Weights of a small mixture-of-experts language model, trained from scratch on English Wikipedia.
Size: 10 layers, width 256, 52.9M parameters.
Experts: 24 experts in each of 8 layers, 272 squared ReLU neurons an expert, 2 picks a token, a sigmoid router.
Training: a variant of Adam for the experts, 4907 steps.
Below are experts of layer 6 (counted from 0) of a mixture-of-experts language model. Rows are named router (the router's row for the expert), up (a neuron's input weights, with its number) and show model dimensions 0-255. Each number is 500 + 40 x the weight over its row's rms, rounded and kept within 0 to 999. Numbers have three digits each.
After each expert's rows: "mostly gets" lists some tokens that are sent to it at least half of the time. This comes from a sample of Wikipedia text that the model never trained on.

# expert 18
router:484479461479437566582666476483496513555544452437483491479474579482497503501515521516479522492454549550528498497510464500489489522453415519440494440555440510455465494528537505568497460539534500511498449493513491457482535505470546523464527501484483447495483488476488521446424535481465472512523514514394543503477476588498527494470485558465503501519470528498569503463510531480462481453556512516503463492525519488423495520497535537434524559489565493472441444483603450472448424576577508481448491492492474460547500528545412548552437504463538542491521479531521498519458532586476500521469484446457515404495514513483469578514463494481534533512456512481455493483526573485498463502589560482536467550592454466454508539493538525482529464476496489445479489508501517640469471521518447
up1:416519463490499481515482480499557547513441483463473511512492500456516407509495528515503439544523527524468528475525452536526486517584426486470451509481533482504548487549467464535497495455488542490507535526482546525500534482492461524499515483527485465555455458471511538441459584499485515455512450539470555567491468455515470554541514558562522486432479525472482554516476554519473496467531495542563443490563435481543516513436504482510570473437427603412467549484478489501465460514507506517530481422509538504433481441475506468478507506450513502491509452508448490547535488499548446613457490492504494477548565490519452485609402475478650557510546493570529514534575465513515490489464538551498540504498517558523526533462444524520531507491478585466491476491554483524535402477422418
mostly gets: "\n", " ===", " ==", "–201", "\".", "ation."

# expert 10
router:415483474519520561485633499495494504503495422421486501441574567513504508452551596507463507465470589507560509467445470501538488484485503468484440462536475491488502472572543398563447504543503468523471498481501541407540443518483586555498442549547453535468448452502493477482545524504471533540484536502491513489436508621486510555475558545463465482450566434511539546463513588519457454446452501493479470494514535488517469528448504505471541514451554467518493458453506505596516497571508506546477521526505427501584534589507560458507507521500465484527504448544526499495455502488535455548506495470499512433518477528446484575518482492471468450460461470490440518511497542385536430477529566476512493477523514474526504524469461514451525498482533448482493445470471504509518472525477471
up0:490473467455524483526540512442422464489438523494492504529457501490547545481445519537537481506542483471419504471484500505506488488466487416459436508507548521499540569469537490596487459473567541528483526515526479507521555438558474501509435544476476481509539457428491486484524568497479515539398611483485504503436542487521514519463516478480517487529516568415437466509455555556480460546495547467538495513594534454570496453451496580554566524457509504489541439577524508507526444535492573538447508520445540465565498432519459486469564509489492527502478512433513519496489524487446540465565477437532485496490532450568486472491618515467450486506452473451422553540529474423530519509558480491475520523480483454614462509476557475533466570503485497441481505456477446542510525524544473
mostly gets: " g", " r", " sh", " sl", " st", "-c"

# expert 11
router:500508517465401500538596526448467447491511470526450471484540550487498483432503547507476521469471477544596599566494517490477419500502442493497515497489523498439492433533556395493460554530497483476471480445498491500502463450511545495531462473507492487499580435452519508468381538533434512557477461552452579509400529579509490487563480557437532455511476458549508518462533513484435499424523544505476456485518512488552539459469560469475533460459521476483443482481575481541557360551526511513542504438509471471513505561517522541495589536437527494526495480513511516514494481457490459516553482491535555485535498519500470540521438482459521448555450512488433515524507540468527467463550526495531527536479451506528541545513495555488494481449466452490451483529504504579477427524459459
up1:409443526497531515504532536441435494518522460487421563494543577470503484469504504541438539543469460454478506490476512478500526536496469456553530530487504532456529488519501464462537542558525470441490467490533475486554496406525543472492477480448522523525544506420507535547424502528468407535500517579484558498466536563489469434503438544499504404511561530548427522436507494464537483519552522523495471516531476515502445494511457449482494503478510490504463535459522434518519399535507514588522468429540502446523578548462539537475551562421473487510552461534452505530493613494493495489497471507526570479537501524489464602467448472472471516508529407522440505536454531509478521512573502453559540534498505525465534480435597500578501466501445486436520504503502516567501483503560442
mostly gets: " South", " North", " Atlantic", " Northern", " Western", " New"

# expert 4
router:488476471400468518598641465473452447472507497510468441514532540460520528497475527583533522489469485527493520501444438475499528575494514486404435475519510537417460480460561477536432518524446452480385480488491556490551482461475556486466377446471497444483526502524497489424510538511448492508491513541429553540515512585564564496478469544438496503543519448522491527451518531481487472494539555488515464500534460442525480554457538542439533471465515500535508527508498496500556411517478527469467470509408477470469496525574572541545548508467534454474501545469579496504486496524478447497504572520529536518508563497489510550521483443432537455541484524441504521485526528470525474436543529464545475505494454457520456529506466512502490479489523521515510478588470476523436526569474459
up0:501566478535491558489439475491438487497454526519527422479563480433476514502462519565467554462489447476563487544474505527514442470480490431471555540519523520504563497515494471534508519484506517490539523504431548535499476448513501533545565527514537501434523523496549564540505465456429532538519465568530516522492493464560493499518473541441464496411408468470550495443530508526418518505531576477535508413482532437483559533457506461471499499514508420588443481478572449468435479495465560523591559576523552437506492447483515528505543563485525468490496493512477491500510474444535516567574528432558494435464486436553473481527462525492484529467421454484471490537529425502432500502435498524522542574546533493433505541540467542532484420442486504487562488514574458528501449523487498
mostly gets: " David", " William", " Thomas", " Michael", " Brian", " Richard"

# expert 7
router:448466450485486505483554476548472507462486431499477475503504531471549510494460567529537558518494502546495476496462441508426436500472465573486538528501492490472464469517639472547514486508557464434507439476536499460490505509437540514480528552489471471494494507457464485465459485472469503528484516472355512484475481579590548477493453508434491446494533531527510514539511533495458490457631508483527502486554522455502482533501534595493557521454471497477485510471640518553503451575548518530536489498462452496569501513517556556491591524472546402454472496540529480523447488437520446521480604460593484431512514507522475554500517463454547429554485503533497461521527469433516492450547495480488455509535479497507522520520465519512527521498493501455453416492469469504470470515441463
up1:512512457506483458535521481516479531475519513533516481545476458540586549448440509531486467559508520484469499578498555486464531517536462493465534450509444554407583435502535502455500477501531514447482527574521495523511501541502473632541469507513486477470534435511544474486422515469473545542453515494516510498489516534607529445504484455557488422492573509457473516482498583540455492444500482482512487506362565489509475519487479569527586457487511483464515474428569479498493425538473517570499491503481462440601483530507456548470557466504521514441527569505492522461494516433514439549502487546553546502532448465575533508514502512496464473487546497470434506472476514478585519460566459520448495472495457478569481465560452533505577447480516490522439477578463473543513485485447481
mostly gets: " 0", " 1", " 19", " 4", " 3", " 2"

# expert 0
router:393474529418445573547602466513510457499528486505509472487502481541501530447487511538442573459520515549611538481387524483468518499444462518447454471491509472520484472579518441483448571563523481553494491515455557434550469476480547534498466570568527454486536455476501465469476498516446509523460455524419533557526527491517564522515483536443503480476442478541559515491495486537418491456515531524488516514508459473517543512480483559498560525426544466507490507486551451502534332516508514453476534487470469466557463541567478532562520499436475471477497546566546524542431476517571508521493561516515478469510488470453482504531445493494512480477476547509475508475536550473462439448573519468521523471467504492550533468543474534467539552478538433502516428491432460531488483496487470
up1:526460498490462508550547513462458375492514507429485522547499501559500574497494547552587469525469474472554488502479468405438468535495460446475496591420462555457462461524506550512478519564526463496474524543498537471531519532496490505552474456498535429622523494492519540512522443463505482475489481528506504511531577495487498492522432534549522490436537538489435430531507531497496525520436447459420554477470500483454467559493421516467505478402568485542521485522540512487581435515472592482543545473529517546482450459504457463521502568504543492539488534450487437520540548431428512533457488497514524466538489450524545534451517546459531487473516551493512491471435516502457573429470500445483482469504451491546552556532519493546513534445457443481500454544465510532484522598480475
mostly gets: " Best", " Social", " Type:", " Football", " People's", " Genre:"

# expert 20
router:464480470476424508539521448491471458427538465534510474470508516504530487428459571521501536471479482548504502512491505473478440472443483510475430499559481501478510470478559465555473488528430484467457447482477492551554498450425531559461476480546435468521452452460518540461452511418529521546550453490479544513494513560558488472403470547524576514487501507477538539433528548443522479473579570486485476473508478476520523554466505592517578491478556475522437557488529532529522528560459454563512597484503506478500531568524522502599490547504523425490484569529526537545419505529517454548479527371532580420562553515473446493536462476470481502481473482492493525541526461515540414486555484480491498498562479531523552479491564492494484491436550473477509412507509487480480444494476465
up0:497487541464592473513523502491436400458454442510450447489474486522457567461519490466482472546432548482453466503504487470470483515541475477423537532494505533486505504459515462491388527541484480467499483505544520531542492541514500417486514513438493589532535469518508506530540438508461456449483478520475465526530508476502525594495495524507524520502547525487490467473557513504511559513549565583403521519434504455502556530545455477543541529510451460546478512567556504473539468511500618488513526589483413541564514509507568542550526504495576487497494560515584508499438517445447475496501421475519504504524497485504475519507539511423496577471515461436508469559463514555381548497518467484483426565472441452533517530575486480487474497423519548543509478512501446550528495545539508
mostly gets: " made", " played", " won", " used", " served", " began"

# expert 9
router:472444456474481529519551527528515530511522501512525495537504544464519506436503514486484563497491532547525525516473463493443437486433450502464544489585432495508510468485617422552473548470532428453488429471460505464503520481429526551441488539549498456536458481445447484455476493513461533499468488529414530521433485541525544451519499545464514405484485474521559529449510502515473521431520577553490480478493468494493534494488504521483559531456489486495412493491565512560476478554474540460503537456473479458563525536518511566521581503504544491487481470534536486562418502464547428526455501458597534479553531479518440567525533506462558516500448456476493510591492515439501419515504572472542517468544473515518507522494477591520536452382444504457498437501515517562443471517449435
up0:504468518519499450561513510498578434466552455528507495514568551398513475558545531490479542402535495469517551503494502506560466490504446428491531527499509522440549484499517461482464517472487521508513537483490467514505517493511513531493516457465488537538530505498503597485473593473486500563550516544447542506602494477519513568454468582463460473534506386509472511521435524431487517550426485510434468510591503477508412458406520536473550542509492506504511540490530491509481452482466452488510528485512545446449474496531537508475496496452575462518569582454511554535484540494532381493512490505508463469465589587544514499564499486443504477506467511493506502422476493497519485397489542490543508483560549436473489471448559466547507432506505476501488548458514449461485594484456524
mostly gets: " ½", ">", "osc", " -;", " kW", " Best"

# expert 19
router:508473483466498544564560509543453460483451465524506493493512574465485519487484521499495520491498500576574538535487489502457433514467486496467460455553453532472417439546531472550434546527454485460503491488496549433520535483465541534454395537561506513487566486473427497482470490470454510537538490533477493493480479605527514555392425493466516466499454512543546538393546564532482407481509546519502494514465481481506454545483517513477556450499493443525480495439552558549454443533533581495465573539460491551579511548461492448525506463448523505440458502512510509506472557423484507522444550521521596475493539506485514551550521502459531476494508518508476527574510499411502475465493503494508485490527457513515522507487465475478574405497484414434475374525486487489530487566527487
up0:490504544498554543539500481459443534464558562436505558545497506547523464461505487536473568506464471542537558493527497478505477459448509489541492458428555510509450546539573517461510543473469538465450490520437459452548481565560512510509508453459524463545542562485581512531446436558529463438458453499507531556504513502433545382496513588487527474423484513552535499489495463451482529502473510509428519478503463400405479499523533493448459477478596500499452496502484474478478518504416517499442494476453528457543469508474501478499480488401482477544525494570518521568453520599483511563475503500451473518553473496466491550509492464521504497447499519423479517503555497501439531426503563522552561496458503565548572463532468477489546492494516506500489526520525637485482559494479447
mostly gets: " also==", "==See", " ==", "==History==", "s==", "==C"

# expert 8
router:420496482448484523489489531562484454492480405481457456480500534465516485486527558526459561538484505528531573506453502502486489499506461510457446459570448498466519533521532461504503532535451458537476486424476512484562545454481579532532489531468529451515536492500420478446491551491509507494499553500495532474471491598534506485452464558469533468508511460504514471471510604579479479465529502518546429444525460483488530500536504540489596492500526468490441442452516525530550392493512511500548553516462478422494530552507597570582497472470489492413502484522526483495485490476488438572529522545489543351506512536509501573534475525456564489528506525499497479517557522375522499519510508417514474506481469434513521478567470487486488543445529479394473530544485529579501478503466469
up1:513521503493451548509497499476387452491497506500508528510584486583570512557459486473487453476524526547576539456431511452485435510499427519486463428548499590490546511463540433481458504527545462526530503509448532424460451497576564503460517457439526509481473450487491522430508556485497450448467455488509513518452551477536594499498438524481465472583480507541609553471508531568520491496472477533526487517476460418458490509517496528528507504509502501498514545474534458471558480472526517518494510390530538464495471490574514531520508480505512533519438487457506540425496580487510469502480498530512509437485532503436498511427452536502585549544507577457507485539455560420563499517574509509472486532488556519528484548553496506519477458465489491411532518542544476544443604548475482
mostly gets: " their", " its", " various", " different", " several", " his"

# expert 16
router:474496534425474481523592507447529497500476474478479522512549530505555470474491488466518549524497496518510539549468478450456385516483446483447456538542439469475473444528588456549493540570480446462500481474496577458536515456495535531475513525560559515524491497441469486466524540458477541464528461513390544512516531474526493539477493560479453482486541447512585520485491483536505476446509510557487464405532457466445534545471509532464489477509548512518487465513614519569508482536510556530515530459492460504536507526484601506642495488436550474456451492539517470503465464515552480590468530540482528423534487480524466512509509515459470501473468483519505562550544474483498427452488524401547531487546388450526573501486491532495554505481576521469503462488494490529525460539420457
up0:471484521443485465504576531449496451614437515542499493560519456490447447564546448493534522493516432503516613474459493478461459488465549498489528500532467509423563467468530500523535548594465497472527416546482501529458407492512462489447479489479592498490486489462516488563503498478444461509532458509492556544517523491501464536479489512503479457521524506513456547549509523449545433460470467481452475544521437493479567435538502469512508401491550532485438540452527496517463507517543504560518574409514458471570545501498529499478522498450486468408525491473564552447509572457504459438485486467522540508509480460468467508507557514443463457491532464486540566483425608510487487498566481488562521477572515516530558511575521431533547487503438508497501461490486482591548484496468498
mostly gets: " by:", " Preceded", " Country:", " Born:", " name:", " Coordinates:"

# expert 13
router:442487492443447499548717525465501417505528473467467496480533515507491494502488588527477543513485515530557559500471443465467507500487518476469471499507501484447527499544537508487481535520455458498436442477493546495550503472486496512511405459511527518504508485519501451447475554524472464501450556509443568483494519683503507512473482553474459471476545462569514488476509507460450437491559528526490501512522457444525516491448559523484523527441481494492490407480476527511554470552490489502475469440454458493532548570571553534489551513473504509472507538543543499545454524543541442523519509461477537503511521511507517520489491413415521482565422482465494541494507509482525490465540550489501504487490412489578500494471487556506541515477517491506445460561444461607452550508551494
up0:506495521466477470598591486462495440488468467429423502529480517428533501473511503448420432470485489597512444483495425488544518524464526472485547435517495547444514511484526512475510582608541466486519482512463498511527470486541498519467504501526583569508446515526518557439466491437525493486456528535480462533462542496496447508505433485504563434510500534520532485511473443492454515489535498560502538491542541553495595566485495499507488536549489442436529514479496558557497537501544575505497505512514542511528536600539585529470498449467512478483462504517528478548529517528562497479494468502505472507478531541499516480534533425525468521510426472464519429480501465555408516437602525500453475490443440488585522402552477508527492525488491488475525556426565583539480477445533534
mostly gets: "č", "aj", "ij", "uk", "ă", "ç"

# expert 6
router:504532468440512530551579515522481549486431439497504522468511535430521554459476544526489506442487581526538497509449456478473398496456537553473484509595483534413471481550564434552469525473523460490490481525540474527498473524514513516458472487517460554500480482454507493475492495499469527501508495536484552510513531578507511535453489561441422439490501451555505554504547503517470494503465594529500523448535518488512546503456499568448579493466546462487504464438581484566525508524484573545442532477457505488553518545526514582557507463468546479529511426505529487510451464448555454524456562421561450415470497501444439588506521479460473479476432472537474523545451509445528414486528512465482449542542468466550497523479508542518540399491545496476508444487490534457496520554413478
up0:511512583494523556609524613500425448576441491427493490517491538444504516470453530536487498411481564514507484531535471470545504507493489553450403423525526489475515554438525521490503578553485461507433505496481516529526477497519501492521532562474498510455499483471536533464537513455504560501460525444518470490496492516454458516529462484408506583433524468508456476502493471485457524503488533512463506428540454497512489512518553551478536552432529554473496513499500493534481503568460523556510510513454407529542454470497527532570490461477450492466573487503589491457562557462479519528412511517498507486450510509484454482517550462547484525516477478429450448502491590494579519406438481452446490528499525486527536532484530507508463438503481519442504455503456617513528425517467572
mostly gets: "|---|---|---|---|", "|---|---|---|---|---|", " (age", "|---|---|---|---|---|---|", " FW", " (aged"

# expert 17
router:445515429472461520531515502517481469529503487530446363542519473507513544456474482553494506492461529467515491553433448450482446444476451497452453441548435522503456471536521432529472541542503486519480463490513530460537510488426490575495415527540523468480498446485427536487475515462478483544562472523419545606505499546545561550505453539459484509528549498533491548477500541518465477490447524521505475463541523461528517560526557558494544529495483457502503454499567574497495411529502518529516535469454485438510475512536535551527568498522554494460521482520486509528441484491573472532490483540487501357515521551501491576518394431472578456560448505491508522555542466456516425508524566454540525497593472516533528519518538536514553490461496533468532504534479478513414489551497468
up1:493499498527516503548519506533482517473532441499410467497511513485499456509465505414481489500392484556534498548521511492532499461503507508461483531426458515492581529480516464474563542546455512471468464522404561518568521459492489566504500482458460516488464486513513504478503449472486478545520487516442593505587384497466571447507507472508483488489459541578529508483502585482483495531463486545539433536461431497486545590454553497489558563486534513440493392481482506482509490527502474546533485478490580434508469537589464574505587552520547506517479434481525492431516530429482523509428537504491487454497565501477443473467472485501535473577497533511493521510546498514485484506466602443440464409505497569511503499493468519500567541477503533464496468531487500525460627463499458
mostly gets: "The", " former", " largest", "American", " footballer", " Its"

# expert 22
router:460474458503504507514609460470509474489540443450518454538488538517466566486508533468478540457461573543552517543483464486415469526455447514487488515508432523505551499559506504506458587486487463559445469491463572499494490465502538493478506514612495502411557459496494434459476493413481522486504538514480545479475465583547539463493497509428459472501452488505516484458526532597504474458540525544464466492487445461537572504480504549470507498454525443483423476479522476529492432614514539468468494477508423407525503515487495502508581491480495463496512582513535547546493478478540491483462563523619477490503536507442467521546475488454526487532452512472470504599434532461532429477548547466562484463468436508551525503549539550488544489480469447516455462499527559581481535515474468
up0:504431494523450513456526519510486565537449493434495491507458512550480524442506520558533549530486580528567573529393481425429410490453503578550482475452434575562461526524521474505506484536525486498578513512499459430488504507443519497476519497523486517446496530402468503497526541451533545503522415513430485466508550487495511498504518543499529493531500527508572519521473505528453482471501482495519483474548483512418429520508486404529482428478542522555467518459564537542493536474479517449558558402512544445527481471484504515553409549476522495496517384470524538475482474556525490580465430482495446459491524503509507498517457461555578507474468521548515414494575524446564500519510519471491521447537497500510540493494428606501483508517535489477496454471506529570467515490442504
mostly gets: " \"", " \"The", " '", " (N", " \"S", " (S"

# expert 21
router:499435485475499472530559530519469472544538534479505482543505500460547518463519543485503553534442536571540550510468454516488494498450406534468539484530456530468545474501580415531487540464490472528470458414436524456471524463491516536481469497516506456531504430437483483427459536523475522573489518545455548572474522560538497470514518568506562472506434466486545535447501505519426539438526620568525452522490440471551556515503509491493525556469506477488443440491488454577474482533533525444496514444452492432528501488497500552509591458503538483488516533538546440549451533438555427546495487488581551488532515495516411560543478490483568519529468499491459489505501521424547413473536555479505491497499497481541481560526479528509503457393442466445466450547463499544485485513483432
up0:474494476383489521501669471509515508460496406481500398559503510488521418477497531498475508479493513466534559593477508482488486530524520533456384499551485465509473496541572513536500533517503523472492468578497497491522516547505568474526489522474496501457567537450472527485463588385474493486549492544397479503487470549520519490480504560478551454496489418500500524510469558517516467466535443493530481469545461489451491517462454495535633456478512462497510499511529473520545432544491488530478517523502398510542474587506529522567485555412484490490448559536580537495456469454482486517496527469574513448506492544487504536504510478514481470487430522494526525532485474428497503490502511532494457514495467482469543499445548511486577486426526513408493480474451519502525475504466464
mostly gets: " Authority:", "zz", "aim", " Pax", " Roth", " Orlando"

# expert 14
router:447485492424484521511613477507458505514471435431523467514515522505526518479503520543514537501463530516558489591498449450477456553469426521451458507506467491456501517514592487507432535498526446484462490502523491497582560462500543514475465504547520468542478431435491475452459544523471496504515513492384519510469537471486510496505497540529443493564495493487532507513484480544417499500549558550546471489499443462568576502486538511480523518497491448516464505492605510519542453564522485519442507497506512437497514537523547566508548508468561417491463558499563529504443518438519481566507540467570473422480531542506456543529495481472526448549509546497504512561569456461526430467476516419589500457591502518508493439514468577446498467493478504448489465533497573448489495534373480
up1:416490512519464526478525544406430488547516489455499498526469490531506522521519510500514507524452578558540545545476499477507446517427489563466538573456538486450507492521502433486451507519539492435526509488444487478524612470467549456462458528513471485436556452486470459441482504541459502483504505461454421482497458493453484460515447515413533474549535448561499516481508644454461541521470493563456521430504460533439506559524459502514498455425490560488478439469510523504475487554492487531486537485543500546491447482458491506532440460454447516536476554522517534524479496493496536554514584490421558483500533497525488540509563432517564473523490450532462432465523554496498446480535535474564478474561538515575520546508574507441471506552493555471477378477485519511541538453573504
mostly gets: " (born", " September", " October", " February", " December", " Born:"

# expert 2
router:490490508404499538477579481485522486513479463427477516490537577500500497531452566505497577526520544543539559517431494472467520555536492499476473518518427512411512487506595415493480520490439421462429422503434553465529512479524593529478494503462505510452467470489562510414450524431479531472493467488501537491496543559534514464457448569472482411480503469499561497472508540525466537482588531559531446510495487489509543545474479511490565427462545512518454445520507483509570470521499489567508581511492496437482511518573534567574517545484474466499524543468548516471456505522544419541452545386504506452545506507502412521511453489470521511520445494448516485506506552409481399501534537490565477465471511512534478502501490509513528507470536488484517461503453490572499502515438451
up0:486463500458477439478503551478554530504482517463478536548527469525542479492491493523423533526456491556483505504518516545518505493548457472480522547529513494434486514582512541478513540592514431477510507443548488379502497531520548520522494499473556455477585461472524469565438566390489447495496488522467455509484556457441481503536450573522536454526519493513515480475572468450484493469483456457513448427515503498520516479510580471511527416460514507436477570507555489507486472488580481526587530445504505406450481520487532531527441476480509520498514392522534484561556529449481485501529494471589501470531493594498461530511411512472504503515501578510484543498540419493514507477471562424485541519514463517506581492506451510486457511402502467478478386447511441542515519485557512
mostly gets: " Sciences", " culture", " them", " operations", " Olympics", " law"

# expert 1
router:469519475493441519561549465439568482503547510504436449594512527509506533462486543511510574509444548533530477516505472418480465499477474525475486537542445515497428493532505439511528530510548453435468495480489486502547506493433535537491486447530521448540482485463474469489437475476430499519468590518370517516500540548554533472506475482442559473505546526493500552453480493497466454495568497488528500455489508526544487481490486526506535470497517512542490476456635506494505525566471490516468488529452443486544495569531576536603595511481497487483475497504563506492444477492503405553484505471531531383476472521521459572524514488503501514515496485473445480529432440428460420442501611474512513418535437504520495566495522553478536495469478516444479459517449541507431546521447483
up0:528464516543513513545518513470480527508501431510503498508465579480575525468467479517547483562532482533453503474521471617523569529541486568515491562539515489396422444442540475579527508466478599479495478501504487516522537505567553555530474508438491481434540528519499495447508548547502536510567532557504463464464494477483495510520519444539470571509521462453516571514424504495482487471480452482528459459448468489423493464490483536440465504496465487516609491574496550521527464513520535510486553453467388448438579519441506476527498482454514494495502534521531512493466559483503450455488484439538465547496524514504452452523523479507440507491507414550463559544505516490564382542510456478528525493481511473541497508526529436534449409521589450468516495526521485515500401515543550
mostly gets: " had", " has", " have", " been", " would", " were"

# expert 15
router:431458408482510526529511458390468509488518500520443468529516533424553520456520496505512510446472574524561534495486479474500513507522482536429578490580462508435528515472554542515472520483492493479495450507543508464500532445492559516468439551552477504541493446486508540456423500581478477486493549517398453455493514482517502464427496572413580467538547487498495517491538533523498444489517573510487430517520475467479515518451544465490528485455447493542444452488506454531493417617511515552560588481481452502513516549513513558527556485458525447526558553515561488544455510510549463513510492502593492395524516517565514535515480497480513444510429472501466518515546502492521507481489555527455469461534448437513556457491519492485559419490538461465493470569480563487508483485457424
up0:550508557532408474467504467504533360505468497495410467505608528464443516466468483510507477531513586556564555524442591479459431496489520426484501526502516553523480443519470501511435542542479548490447492467490481478524461533487526492554558515563525475523380478456534553496493494482486548478539459536430510487454516515524546511486487501445510536476545501502569511456418503519516532457522471525484495506549518491482480570569438492490425474417517546439505454475499541555609459465514555504544532438509502528479496506536482484557473540531499520513469499512543511509517497602490460464515493418437503445475542544486498529554451463500541550546442487461535451515420540509456453527538537464509486515553495542565528504576487561461550523544506459482487512466491498503486467499462458
mostly gets: " during", " and", " in", " until", "In", " at"

# expert 5
router:525473504489487480510567485523513533519521526548506466540537517502527509534507469519521542506493462533560518514462428522418471540502427519430480465442409507492455512541567447520472541514483465448471500477483549438464554508480550562460539465535504479546549481480468510459415497470438512538537514536485521546484510550546517567447416505450494437535485496520543548447490489526443496467542569559500473549512483441523518617442506504485533474460520452566463486528522468561506448546497568504424577514423469525526532509494483499492586483435515505440474530459565522511451469457534451526464518462534575489484569456521467569529461537456528554507469476446460506547551463314508479507483567515528508486557432456510477525467494500479490441479456493452515472517495504495509489518483456
up0:464483549523500462569516439442452465447558492470466598475473525494497561506535526517508488514505524508521462508490459553475527511411455502485514479518490584508510531490436556457486510540472487497389517522483482552520423472524499497507510470522543509497542476508508507492527519525559505518405454527502500636556601486522541438528498537518470548465463473494522506480446446473505453478540430461503542450491486466536559537479507554390523508494437475495507495470470455452476467483443469502454485445473420397607423531524440388558521542507480498556541542519545439511516548483583505541485495548517512518489512528502482518543493544489493510469552526436414543486468508542551509436496446492405539543511509506518535443523523504533495470511459494482475473544554505506560523490530544
mostly gets: " they", " he", " who", " she", " They", " It"

# expert 23
router:459454481457430592523572473514525471468511476445507451596551538496555525523501502512482546478445500511541527519438504430443460495468495477546507484508496524459492485489538481504454531507445434490471437509482490450542501524503567492495497480539477465497468510490452530480483518414480526527489489495443607502469485511528519444517505557533529490447541477535527493489567466466499553444521527559530456483532529476432534493526546461446512490426492484478487497510542535561537467593441516513489557460420447480499525512525621513536576544437514435486512515484573498505485478523549433528510507388567484440529492539439462542452452459432532472573392506449446467544519469481472471505520568434553500547517514556530468482498485555489535481440604513491512453509490544528462485538517473
up0:546436571480523480478515507458533558506516557510568463471512448556474531478528437488486570487470500467510497480481507462437422488472501566517480570482530454434530501443548516548461491493495505500473419522430500522462550551533536516489548564500516518425467557469478577435473461491477465496556492525447589518424582473540433469535536515523546464486478593507528522535425458491526500491567539584517453517479492492427443476463567482507535518443479495540553463457596449567548529524461515512475451415500509496496536513501522508513556489517522451476514530533517477567494479432540440557451474446527531438488491535469541560522497499513504550438510473516469466516496446542486460489503490554492529474570479404574548452480542484521562488419512497448479505528539489515507557464451466
mostly gets: "i,", "a,", "ia,", "\",", "on,", "e,"

# expert 3
router:454459500381499484542603488522447481483545510532449540554536568514515603518488504498426550495420485567490512541470522460447460467466421483446448515505453512521531506490560453535442547482533508488522537487534496452513472461475535495516517535534519486531472505506468496488500491519516535488452503533424498510445562653509493471498511489521465435459493485498512472478483544551497508482519520488519499474522389501512522518450513492523557524460484499479399509487579469576477444572531495539462543458503499507567551525513531517519514538480537426472484490506554510530393485461480494474510501461580496391517498535516430524474510487492544485486393540448497527562469589480480465463496489482526498448540403472498469488464494495493491472451499517467510461593464563499491540505445442
up0:524489512466517505451506480474474533513467534498441482598463529556529474469475502496477498518537501574473541508538513502451479559469429501520521480470498562460478471576542512434480539498494497479447477521505537496505498496576471558526499471457536554473485436393581535566408517554484564582531450477466520508526486507540524506527479530444503519529464531466597461474543564459513474473465441535486450499563535425374514546530501488586453460529595465437467506440532467482546502463494473557502510514495521513492444462550477515519470541522535525527563371481477595493509470537491493551504471474467532509478528505511541566483546506453512575556439433445454493576525548513503489473459550444549502477567463499499487459460426504540485483498462448525500499490484512520531489544467458
mostly gets: "–19", "°", " Votes", " (18", ".7", " (19"

# expert 12
router:510479527417495541549504497493448467522539476498553499537476531505525496507481515505484471489492507559511524574507449483503479512504521483497409549500464439451528502469552495477458519532456432450492467497475501513530542470519537652491436490538491431432483498503480500452503559481443522527525571529462480561417477499516515484414440524471520452514486442494509568459467518528524487440556516513530493442523510497523501569482515538493547517460509533557464490507521463551507449644514520538515543519476418511516510542540429512536536513482535529431477534460553553523495501457494493539466574527553534375551559491495480549541492486448556466505423544506440523513509547456483446456512513447553451521475472501482526519552473550550557473469531440385455392489506449533482484521507518
up0:499523455506461491568507493467499525540517493496514557499464519454491485523507491493514546521519468525531473480512459497513407485531484493598555457539534486464467513458548491507522564487468412498455513409501480485557467532482454499436453528517483488420480465472485497536501480436493439554519499513466497497605570486505488515477535564544500489489511499478497484543454450488478477525549536512486491515544551524553522492494508504461556548548524501412498520557502480520484500509479494519502491503509524381537511492567466550511440471563569485573589544461535463445502485475517433464534582486514476524512542543403497539584499540396585501446434474427433566460501440492516504378551471459567519531522466474534482499516494496500483439549439511441510569499515433499545522403457492
mostly gets: " when", " where", " while", " However,", " because", " after"